{"moe_layers": [1, 3, 5, 7, 9, 11], "balance_loss": 0.000186, "norm": "rmsnorm", "norm_place": "pre", "optimizer": "muon_variant", "warmup_steps": 50, "decay_fraction": 1.0}
Below are experts of layer 5 (counted from 0) of a mixture-of-experts language model. Rows are named router (the router's row for the expert), gate (a neuron's input weights, with its number), up (a neuron's input weights, with its number) and show model dimensions 0-191. Each number is 128 + 32 x the weight over its row's rms, rounded and kept within 0 to 255. Numbers have three digits each.
Before each expert's rows: a language model's description of what the expert responds to; "comes after" lists some tokens at least twice as common just before its tokens as in all text. This comes from a sample of Wikipedia text that the model never trained on. Tokens count by the router's weight.

# expert 24
It responds to: Word-initial prefix pieces. First pieces of split words, like dis in disable, inter, pre, and name starts like Mag, Gu, Cort, Mal.
comes after: " the", " and", " of", ":", " a", " to"
router:147080139105116131133099065139134116099098120136157111090128144139120092115162120122129160142099144092120130044133154131128118130164142185123172128200059104103141096087148122118132114126128047127128140152132143117029155135084082097155118081120164134179130068146155109138147093097163158120140116160191186163097105088127146152126075113146101108073098091153189124124116190104188084167096120120115122126116139138089105225143097100127100124100127104155099182078195078140114139119125120099116218110110083105130127108094181049111138097160181095118110126157118088165095134123123100136
gate1:125156102213138097091164136098095139148161136151166174128177064097146085144066172108127146170087092151142166111161122127086178069174135161149117131080132096091184117081126160187158131154149124156167145083158171130065170188163122102069148141111141106137146073143140135155110142114043126162092141132116104115159119133109107164128118148075161114095112157123123099129115170125108113178043166136080073161161127178134184153164071147085085093124125127154182170117135124088184141149152136094136165069109095122144130105107177123122119176078080134141099132128136122187111137142129124135
up1:083175138195124074158135115139108155098163115089117122155109100079122136061105232151093144148162074158173103130102112103127113099227140141122087125126096192117076051107098134143127074110172098200133088100170091182153175108114129126065165164149135105140115164165087105133141133168120164097089119162150136087133142162153096138142156132120119102112149144083080097140122201148118144121093134133112114164120092105084117122157067142087177105103070090117121147123176174110109114111086155147183139122111122157135131093177195135126081169159119114166178172127125107131121147143133102137

# expert 7
It responds to: Table and infobox fields. Field labels and cells in tables and infoboxes, such as Location, information, No., km and blank cells, plus "one" and "part" before of.
comes after: " |", " ", ":", " a", "\n\n", "Personal"
router:152140115075158226129122121186126156133113092153176158081146126153151153125132068169095123110174133147138165088100137128049163099173116103128139080096163119150191177144161137178083116203134106105114157156140153139052153084099095173143150132099087164167071084139099089171180114105139135122134072151171139170049134092124109120160140108145131161085144121127122121152106156120123083130121112144036081146087115177084159144160090072089112145107121118088139121106122119121134139163050101111151130159126065115111128111158182135131109156114104141161144116110080124101083086128092135151
gate4:112116113072094130138121132202160123094140134115161118156075140098115170116159082182124105063164173151096128090140104115210147090144130161125111166154156168139100137057127162109134091112122142127144165116188184153124171106138107079101191185185114118159153145115073126198138151150162132132177153165122168129088200078132132166121099127098079174154110127143151081072114121107155134135091070098108138133119130111131102092105131099141121073101148175106111133157089097100138200214107113098093134131119092151101133157156093096113131121181167192127121147167091119061090099131097116145
up4:168191119129147091143082122096140093133183139140148110167149123098152151131128140129043114148175117153136118124127187110129112124112140151102158091177109132143092157077122107147137067116112113090134102069080125128157105086170116103216137137111144121130104169103164156122106117132164146113162077129095120115105175145154163160159140115131144119159135122164141192114111141048101184115188135171148119130087093123102198153158154122111118188123139195155117070188110137146116064101120182098111118127087109098116148057159079167103129154145200162135143087147100185187158072154111171182

# expert 10
It responds to: Clause-linking conjunctions. Coordinating and subordinating words joining clauses, often after a comma: and, that, which, but, who, when, while, so.
comes after: ",", ".", "),", "\",", ")", "\""
router:140133193136134146111134125102143139117116140159189164107157137186133170143124178127084068088096105172151139156102156135167139070159160200159095104152161111170130141156117069098113135173088118161122073183159133132111115151127160130151136117166113139092119074101118088126124118144117153095137113165119132114055143127158134125095064082140141131153152145161138170162059155172154153136103049166083127125137079181151163185092107169125124064126155107133175133156157151137182151108095139156187151110111097191045131135096144120133175090116178105097147134128099101047110167100063105129
gate2:235128107110207180131108132170107166160092099140130083177127159104163198129127093110080166155105066100113148073123153137116092106106201186158176143134127141197125138073101137134108106152108147075126141128116134123074148132091169126139195110138076173130071130190144166057158148106117128117087128124122141103156106146117115101094072072180146103187121157131144158112109079161148120125125176137123148083182067099126122128114098105142162107148159115176124179160164130161091139145045108125143115125141146115162128104113132143178133129120095147133084120180117106110103176138106148167
up2:136175143201151174134082140110151128105129104174109154114134095121131129089071084101164132129170103146127116097104083135160119148086145085160122156124180104146181114147123157105163132117089151182151100097095144121130113150065113147173166116148098157091085097067145194098156137112096123128106124143133051199079117134185080148086086116133113199182132110112164160066130135173081087151149123133115139093099129173152112106121141066160076166149176109136146159116148163088137096119118157104133112095149106082186094091133077040138201158077159107110067127135113107123119150165107123109

# expert 23
It responds to: Definite article "the". The word "the" after prepositions like of, in, at, on, in running prose, e.g. from the terminus, by the tail.
comes after: " of", " in", " at", " on", " to", " from"
router:101038197073163140153133142109124131066097099098118106149090129147128117080131172149141118152138115163135135109162187124146167094125144147110134127124100083137103147130121144183183091209119085140135082176104111147156162152159102147118099152103144140160090149125116121181170089165152163126080150131132128147104145137160133199162140050139132156155122132121148155146037141148192091126116074157064129134086081143070174103075077160122181100098086115101122126141148102097103140100115099114175183139126129134098151095103103172130147142084142147088134104093063191077092073125119147096
gate1:145141093135169070189133113201076167117112118177084095117086085124134152173158136177113133136153101132116111120175150077165114206124148174140082150137125122138187094111064143097086098092145132132117143161116081149138153144217085140122057129088067114121185104105150094165156168146163147126109097184158129096123120171125129047144168056125103104105148109056102152170103133087162060130082158136159094076080187139163109161125154148115122116112095143123109087092137151098124116113122137081123127105144092144102172154082123162139106138119111126115142119135048132119118182113126120136
up1:128171149132102090135156084119151152123142087129167174105112092145118084120092103188149109128136149133149073125141089169172153152090197161112137158106160155118147094121135120156137192121137106143093194137087187077117134180160099096120185068189145179077141172140118124207111119079195086127195089109156127128114110186158177102120119166082105137144136134180100131144172112131100163146201137096100138152141180154201148107130128140167121100132114149113108135113095136143144068156123175105161133138111166093049063137167105168134120097112166125152096121083104096109092129081128168119

# expert 58
It responds to: Capital-letter abbreviations. Uppercase pieces of acronyms and codes in tables and infoboxes, such as SA, US, PA, EDT, JPL, MPC, and country codes like RUS.
comes after: " (", " |", ";", "\n\n", " \"", " =\n\n"
router:196097130078206149109131085092113109150090134148125149108127138141117117102098061114109125121183120187129184139138205078139111084138110182131108123136126103111113149164159144178097090128118147172096144149139138138113184135102138150140105090123126102140048153108102100152071080132143160126111081173161126181115157143132113119131110089141122188114150081134129154142100163169129108209125123133125114143118095192139125196163059141155192159159114100105102131174107094131090153140162148070089106093162072181078109094162090102156113112088181103153138148183098171135108050173127123126
gate2:134122135141137129109131121115107108106128061149084165084061092145142109137116117161116126200166078161131096134118141105096158141140127170124156165109138110161110138119113126095162142134102093098139172125155079149129111151124174158139084127082167139150097168109182127060129138171129115194202131038100160207150119124156098135114112101184145144161150172161097139142095146188150083187062134112172114120167118130164110182161104111104185149185089175116110135045181138125122105139146128125105125133108110126129037106164130138173110111159162137181127061151108139128133049139124077116
up2:103144132125063146115175122141142110137156115106119100134153100085119089131132146091146111125041082130134102150151158065196106169094058086072164115117104139074163115108093176115180079118102117128118074133136120166158128114110082144113150192181143166111133146119097071058146120159147136126091190123160123100091119109117125097106066103130128155152138134109147187162095172136094136084156164143098155098114059147076136088109102121158131133110182114128133170145130143102143131100063075065092119120120146140083103134105112109040056141085165074111130076124125139105104131200132151152

# expert 17
It responds to: Numeric cell separators. Pipes and semicolons right after numbers or dashes inside stat tables and semicolon-separated result lists, like 4; or 0 | 0.
comes after: "0", "1", " ", "2", "3", "4"
router:169099109110212138135114095104132151111151150141188143105144142150162111079096113160164155087146165144164133083153159116071103115167142179118142087132105136158160107130149135133133044080115131150124095155143171092152127116132118097207107115159149126120147130082069089120137143170130177136130148185121153169144133103124117150116141114142138131140180118160103065180068162135144088121188037193133111113145094141095117113105147160153181082044060096142096126145180102139135127137149138174146178118110102127098098141128184108085114050106192152161112124108142102122084096187161125171
gate1:103173149128088111091157148171171091090150046138109121139192086090122123120075149127154034139134131142063175183107129110112121138178161138117131166154120121080075128134146088128117132078125127148177094128154145164126119150106121088104140109084108151110111138146166184130165107076209145097121120125152082182140119160167141110116121155142129128137164145104109096127183125110101130072157167085150142099136107080154112102125186189106045175140109166140081123049162144135115158101122181103125116126077172067105102096141155179128083139144146097126111116139131184172065107155128093174
up1:173127152182128194132113154217141103155081172101116152080133132140109146155118187145090181139102103126190137093151114096097136127090130093143135131045204123141090158143130098107122138108104146089141098122089118134146048143077100080087148129161055144169126117144121148112128156092155074123122160114169126137106059146171177168092112166107123109136121074165140102139106125121092109136090145144060136081131100123129111121196176137146094152173056125074127111153103137197163116136120116123120088126071118094165119090089179139134158114132132133185123155091168109080061095109133130158

# expert 4
It responds to: Century digits of years. The leading "19" or "20" of four-digit years in dates, census text, sports tables and year ranges, as in 1945, 2010, 2022.
comes after: " ", " (", "–", "/", " [", "==="
router:140157167101224136141088114150119120094098120152140125111152131145142110118211124191074134158099152127141177118172124085116165086142073134128111130164075171135139129125078080133172121177154078133145078127129128059089190150085140152116135115121160088120068123150118106190084138136144150143128137124133090117132139139142171143114109117189109115101133108110131129124148131147171106140188071161049125113051090189138169183128131038174135123097161112092101146138184074126159106145146113117135155120140111187159084123073080092101113105079147128121182108107056111140120124120162115166
gate1:127100125128113180112089121165113143157126129164130152095128062090103180144143103186168217144107168126149082131118165127090154144099182154115058152060137116136149074084130161164143157106124110117121129091162113139152148152105121169128186138180141114138157124139190170100116182095138146177084130145140182115107127083105127180111131103073152159094077128149150112096094094099086104153153064113098131109142204133096190124086082141087089092129098124175107116054088132117115110153101196165097085156162167113110130183110145095201174096134142108121079126097102129126123078117141136153
up1:073118116122209074115158144072139107085132087113118131124176154113124131134116124090088088169192116125041160134147063147106107131213118126162217096135133143123104052165171073155119129176112192156125136163152135148049141067127140064072091094052124105083125138112071104152153103114103120068093115077142108141146111177141138114135118138144122170148185108185117108148116142177160124104107137120103138153114073097106123109181153066148153157117136156141138147146137101165132129111106130106069141130123115122155120121118108132089134152091157097123150106103173143179089111143132081149

# expert 27
It responds to: Place names. Country, state and city names after "in", "New" or a comma, such as York, China, London, California, often in tables.
comes after: ",", " in", " New", " United", " of", " |"
router:128086142154187167168142105114152129169098038164133125105149139173173162083140114128152102090128126138141115060146194063117083076102122138111128111154120122109158173149094157168139084113146085072118149142134080159116166108068131119173152158181125090198056144122129106141147147103112123139096126131109148131095166121175138159095156137182073114119190096090095142154103142159122092181104094155094165140112080186154147120103068190118131153126146097102113120039211133089188135136108149144135145147130082125110086084105133139134130112107117073104178182138111126080121090144129134136
gate1:173121107077074100145106108111111134148148163138073122066116129100090176117130176116174134151138185176124102102007132126170099073110147151078094112134165107168109043134118107167147100124178186147122085126065141145157099120141147113142123156134110182087149079073169075120137117091070133161150090159150169118115083068120120171190117180167086130164095097134096135143154143077164143121183164140128084125123145072172099128142140103157174115113069116131125107149129124161134131149134116160115115127155139100153201083169132162098181139159147092110119126140091124131171140163109125162
up1:081139141091150124163150160123082110179105155161132150096107092101120166133177130102207111132132163117102115078073152162104127075095220117138160122091136140123114143114131089122148120150150213159108100072116143139145127127150130146162126088121110110121113072160137109116149186152071101114155114191177120104125114087095080083173133110118151169095151123087062150147125129112143114144092205169056151077143137098150082103153147113138123150141132141100041091088140133175131130156122112208116093126122162101182154092197145093171126177138166146134182126158102103168165180119150145104

# expert 37
It responds to: Digits in numbers. Single digits inside figures in tables and statistics, such as vote counts, percentages, decimals and catalogue numbers.
comes after: " ", ".", "–", "00", "10", "12"
router:114041118106111126086097157111141168096108137193180148120132150144173178112208160149142071131166064123110098137129137103073157158146150189133100123132125178174134101152132111159173099102142123141118074136062088129144108116116149189133147105160155078158127114164140119202103100049139184142135127123119174144146116167108114177120134134169106152114071143169161152137099140139132118167123127137037155139095130175138109161100174146133189114141073088088147128119118072098136108115068149132133125114154099167141091159140149088156197138114109097142097122108160150086152104089033113141
gate4:106116137088105181098161150128116170170104141136126126116105092188147191150098084136085046128123141154061153155140233073140109087139168135166112131102139121158112083116135081144157115161129098077158101156039145188153109163172105132121111149162146183097168102086085091143070131126195066097138119117084103169138136117081144120134134130131117130067193123102126159118113100133082193086132072123133125164143108167138118106168121138124211158141166154145167134140125097123132122127137137190137170140092168116085115103098108145158101112108092157125105067099106079128095135089153102127
up4:092115149077064172119119206143057169125100174172102077152121080140087132137162101116089112129093093147121157135162136113156088144163121115085082120122121186059107094122139098153121054113141170140167101091170090093117131106114126097085106132102151117114131161093086107139108174128186116131111139120154135139106147143105054066067168102123152107113140140090124121123185103136119145130117150136206123132109127095146141148120100108023099220124125131125150123100150154160096161147140126189130102158176117103184154136128116076142118067210151163142128166128144180137130172129172135145

# expert 34
It responds to: Infobox field labels. Field names in infobox-style lists before a colon, such as Born, Died, Location, Coordinates, Species, Genre, or "by" in Preceded by.
comes after: "-", " •", "|", " Preceded", " Succeeded", " Binomial"
router:130134113067149170139137119177091118102078092118197126141121152166148172087152116111144131068097154118104151058118137168101152115139130140128139107109083127121100157130117115132133145146115170170124134120139114142065119125141178116122147147082095121144090125093187159129122100097156194108122103128138081129076179152138117121172088113160123182140159102175104155166101154113111106142139124170088087154122094158117150195054088048106190069140108086096108139092172059188104175174143108135075135137170130098080118138165123134121103153077111044075182157120061145105113118120128133064
gate1:134103170136144166161155094139088152229092101091072097118142115102144110118128070116120135119164169161129127126126150119157168100084076131118080095072136106121086167118137080167114123089169113137119164104110184143108155189154124069125123138148117104158095062108141107150139134120144103112217138161137117097088134158150145092092142086133157128193113094184108190103120154155151056144129154161089134148098090153109147113110068119207070076108106128084195175094144134198100103091109144139126122174147128053149152108142153113089131129148088159128176152172169125105155127130118117089
up1:141185138132088133135097110068196108095089125124099139177078090129184178132103125041060145140142157116097138168151113171114118108138149146150185106092131178170146142079121135186102157113073122096157170176107082101110174134122084100132066081100124086084133146133114086109112062092175128114121090132146162109136090126148115112086139146113085126102100116119072118132148121128185091140176093086176141148123114110075173096134159151126087139177103108135102102096145095094106114178089155165125164156135112053191146127101142121101150115069159121106090107163102157098107162114072186098

# expert 41
It responds to: Space before numbers. Space token before a numeral, mostly after month names and commas in dates, also Geo. 3 and score lists, e.g. September 14.
comes after: ",", " September", " November", " October", " May", " June"
router:156104100137180169136104173169119097124071146104167173151149147163139157140133126141166123080093098142091151125084089111147120142116115174097142154134113122138105169129159082073177091143084131150165142178077082077087110134081129151088129106096111124091110114043089132123181103155126161079085125172090141171124165184109133115070115121119148134160096057082114159155085190091170127145111116151084114077095153125164146118149141134097089143105102147133101177127127109076182073132112198105118099137113102127168050214160104096167142103148130129112148154125090167138116100097051120140
gate2:197137131136165164180110117126170118125122150095129162126130151151117088163160143132084137152134079089099051086103171049183113095109131127144154111092101159135149134107124108113106111132067108084140104092104138135200064134097151194095143139156133102084161164140136100178144141145134145100171113133140118136079077133132171120098113182132086117138134109109167099145173157094165135125183183149116120101131079140182107159124121067039113178143072078090133133127161122106149141100136180140120098178091115167152057108109086148105133163139076055083060104118109094100131093131096121093
up2:170079188174117197113086144070089168102149134097176142119124122115149110197162122105129162162183119131185099143137194121113139076130140070143134121107115119108051167101143136094120128179143141139132177158125166042128158109085128145206133155132162150115093117160134177125146103142140155078117107199087134139155206116141100093150059158114147162122116098153101136139116139124109167146107121178158070099142125112131163106145141147098143165077125098058159186103159167084136106121132137138141091130176156175126154165160152116117099145149130185075116175090141117135101137162174084082

# expert 30
It responds to: Section heading markers. Opening == or === of Wikipedia section headings after a blank line, plus the word there and some odd fragments.
comes after: ".\n\n", " |\n\n", "\n\n", " (", ")\n\n", "==\n"
router:218092180150152101128142102197154099120132106106201131100158096166119138071129089145099124103162137163093148138117141098100087145126134193170085183136115122159175126165114083123117100160154139142089132145146049125108123134141118127197148078076167134161041072097119080184125069129153176066114089145133155151130093107093173118129088167134155175082142075149162139166099163155168138189112091166086164149119137163165140096132085100113200140140099127138168145121181161146119147152120161145126154138099117141139114144147202141174166108156154127161147119145138113127101167113141167123
gate1:133113121114164122145100158157162114098145161128171086153135084141165097126162140137109123052150171123125132167066128121163121095156189145159129111157147153106132130165147117153092071108121132127150119147075126112087131161152077113138143130176104161107188144139115134110148112156124129137150113111117131131095092144114150175104132198141169148075135151130103125120089103132104146124161115127166133200183082192125088108147117049137116135110152158169175116146146102049080066135192026148142137139133131073124063130091113164137119094205159117109151114111132065139148140012062128144
up1:094118134158117124193113059105114115147122125104175141158078152113084128119115101100149130091153091132137142104133110105119161126131096160079089153118139116093110101144126193112157124111094101096132115172119131093152106095120113122173141150083156150144085181088141127174084096154117132130181147093160150141154100127112176113144125095110047129140120112117162141184176134106128116163153134160090155180056146134220104144162170131091114182077091160088146175140102069168078133133175188186118105147155140109021084146126167105118153115158110066091184114143179149135163096167170174105

# expert 22
It responds to: Institutional nouns after "the". Collective or institutional nouns following the or this, such as public, government, team, city, court, assembly, latter.
comes after: " the", " The", "The", "the", " this", "'s"
router:142154096111177138186102159130107166138082099120115162041121142121119162151098175173123082131137141162083116122121157115096159112137097184157169120103142161077126081103063106142102157123071078147097121160141060112077158149050125103114149141124171118104115110082124098175106119145162158117105111108137158137131118144145087116093137076131096139066037075084137143105097150195162060136141122159111105134145065182126163141107063114103187091110126096130121163101157185085157166108124141188119163121104093127162121073065081144126153144122150123132101144117097187123085102145102138115
gate1:111126116092103166098117122135102204146132104138088151122162127100118126108091140125158110157103106135154130086079059109082125150178145188129148130122161139118154086133106154074104165201143095137093088169108101152045145143163078101197197101107125154133190106109082111139143090138174146107128111199114145129078158171124080110096147055124077111086120091119066126061121163118065162163109100135143148142173110152133171079129142128140131143119146126140165086154128131069111158089048139103124169101117154119127143146120105110104118187166137158188111161134064126086115104184096117129
up1:084113118170156109130155101062101121122104151150148131121110135136107139196147115123070114153054129087147148181119153096184113093165113086128120144126131126175080104151136116104140099123118154173139060131123124141115086113148136135118114110102124116081132128113075117131114093137118174077128148113077122105089061106145153115134117138124163094135143093081130138096170091118128114040116182158134087194136078108113186158148110134128155158148137094146154107182116059068156110127043119201167169136147147182081108106104137163132142085110180065073098060117158112177110133186086082087

# expert 8
It responds to: Table row ends. The closing pipe and line break ending markdown table rows, including header separator rows, plus short word pieces like f, S, ep inside names.
comes after: " ", " |\n", "0", "%", ")", " JPL"
router:137168107104200143122068104163134129134134033172127139107151138111122130144173103205107139091175125157115111094187172084136154065126119145114174159104077145170139189083083113176171123155126094129133094160142101104104128144156076154149169109148152128095086141060135147227165101111165179115088087183117108131086096141105146169110141131154158099139125052119164126155118170143115100128142089181098137115134094173179113177074125138121162088100096127100117130147103113145081132107165142083109148108107078147104123154163093102130111088109187131113113109074112160126091179101147094105
gate3:158149144096130164152175113098048152099140170138122134104077097140131100152117167091151103111082111079176143119103184087134099122168129112152055128153154198146151120070148150173159090075160109115150144112082153158146071095159126114153096069137073142153127112107142130114150093105083182127097142119139150156104184075087156107118134132094121102109159112108186108075169073086104114121080129081081088207170109149098142138181083160079191037129090120146096171117120124170155107102122120167112130152125130103160133105138108165081136145157126099129080119127146144113131142132103105045
up3:133165130151124137112102193103152148137115137152141176159186157122104154130056096144142109081094092152134180105095135135161114104116134141134105182123121129158148080114076115150193126063190164163141117082092130134159088097117194125155112164160098076102133158195131130131152127149091154164135116106133123106146123083134178142131130046133166095093168109085207110178125101173141099147131142163103105180173166133113189151167115117069136060078129131140099131112131168114051095123132115156064116171113095170149149087164114113097136111168174090116144075151149125099165123119109092053

# expert 16
It responds to: Section-start tokens. First token after a heading or line break, such as headings like History, Plot, Biography, an opening quote mark, table pipes, or runs of spaces.
comes after: "==", ".", " |", "\n", ".\n\n", "-"
router:173084181112157191133130090167144146141152102168174126043133153187151116145116089149084149105150161137102096152134199151078109119180123171177130087106073119117146154186128112114189124130106133183102119127095117126088124104078175163169159123129082128155088135121121083119117111123145161112151114152124152140180147136161110139156087117146098182066127120112122118132106137176098119141133086115117097139101067207066133089102133130132186157147096104110113147148157069096104177118101119087110172134115090170072102147143082148145114063079114118168175203111089086114109166069167137117
gate2:082133121142128119163169101155167091125142150135104120200161175107154117160143148093122096142158126168166070084070164118144184154147128110142135137182146097129168161154163147073069110134144123073202150178113107110102111104132136140137141078129179160141115124083070146104146171110147086109081074066108097068164217117179100127101160140093127096132140176152092118114136133068154107113182149160141101141101101113117166091144159077149171098140157149111132092110166152088056127110100119134045142107083110088116121145179116126106126152110184099131112104156115127149100133126128180044
up2:122133120087151138159115138143135100112099116163133129085142124104164161091162182096082130130131150208126108169128144119137128114180078174112191187107124179162124114139088136092128129161169164158150086157099108111073124076114154118115109137143117136116112112162123152123158118139116124131132091107073132107140084137131168127132133156182131110127124133193150156170148054126107116103150139151091098154053130112017183093148099152086164163094121119217157125124143113111109154208107139108108143075172180097123096111218089163148150112084147170136128141122162103141166160073117159040

# expert 46
It responds to: Order and rank words. Ranking and sequence words after the or a, such as first, top, last, next, number, per, every, highest, Best.
comes after: " the", " a", "'s", " and", "-", " \""
router:149120111144119180146131150168097097178170102174115144106135091153127179064145117156127133100172135115132171183128156120149145067179175173142145177092096139151102121176149116128129116147103135145105045140111078114158138109157170158174097164184126119127123111136121094198144135151073147091132126168174162120077177109140112110172128082108166144121140101153184106149115133169209094167103147188108144089065094113108135108140159095124188092083091123083109129166161106163137127127114147051117117145159077114121077129108142115140158146102149109141082215086114175139115125097041118115
gate1:168109114100111107200146179149135140119088115126117096133117083096155090136105127073075158112119127140143129145125143076160165164138166146139179125146143099114111175116104144145140150077089136100127175145125066175106131113119127177172067149100077144174152086137173098174088133137155112116162186122161112091153158083154094199092085169113152116127082115224102099160087114097177075095133096115116153145084173127125126088130197182121161146194140091094202095129124097155104144137130141078149138162158087175112159156132104104106102107085095169115107099094122093078091069104160141129
up1:094165104144128141097124137159168095180138111084087172049124112159172154171114215142124081099102118113102138178149084159116165081139096146144144152060157140099159077118107164136120121135125159121178163109133136087093096082153151084160140030153145074081116100066125153122078174118150136133111120179122106112125128125102042134112139072130106149115171163080135120165185100119101157122117146127154160105118080151120144145144077158160092160081080154204090108159126120141143148120143101139122109105162135163139142116102130155118097113207118074061182098183116142140140094155124151153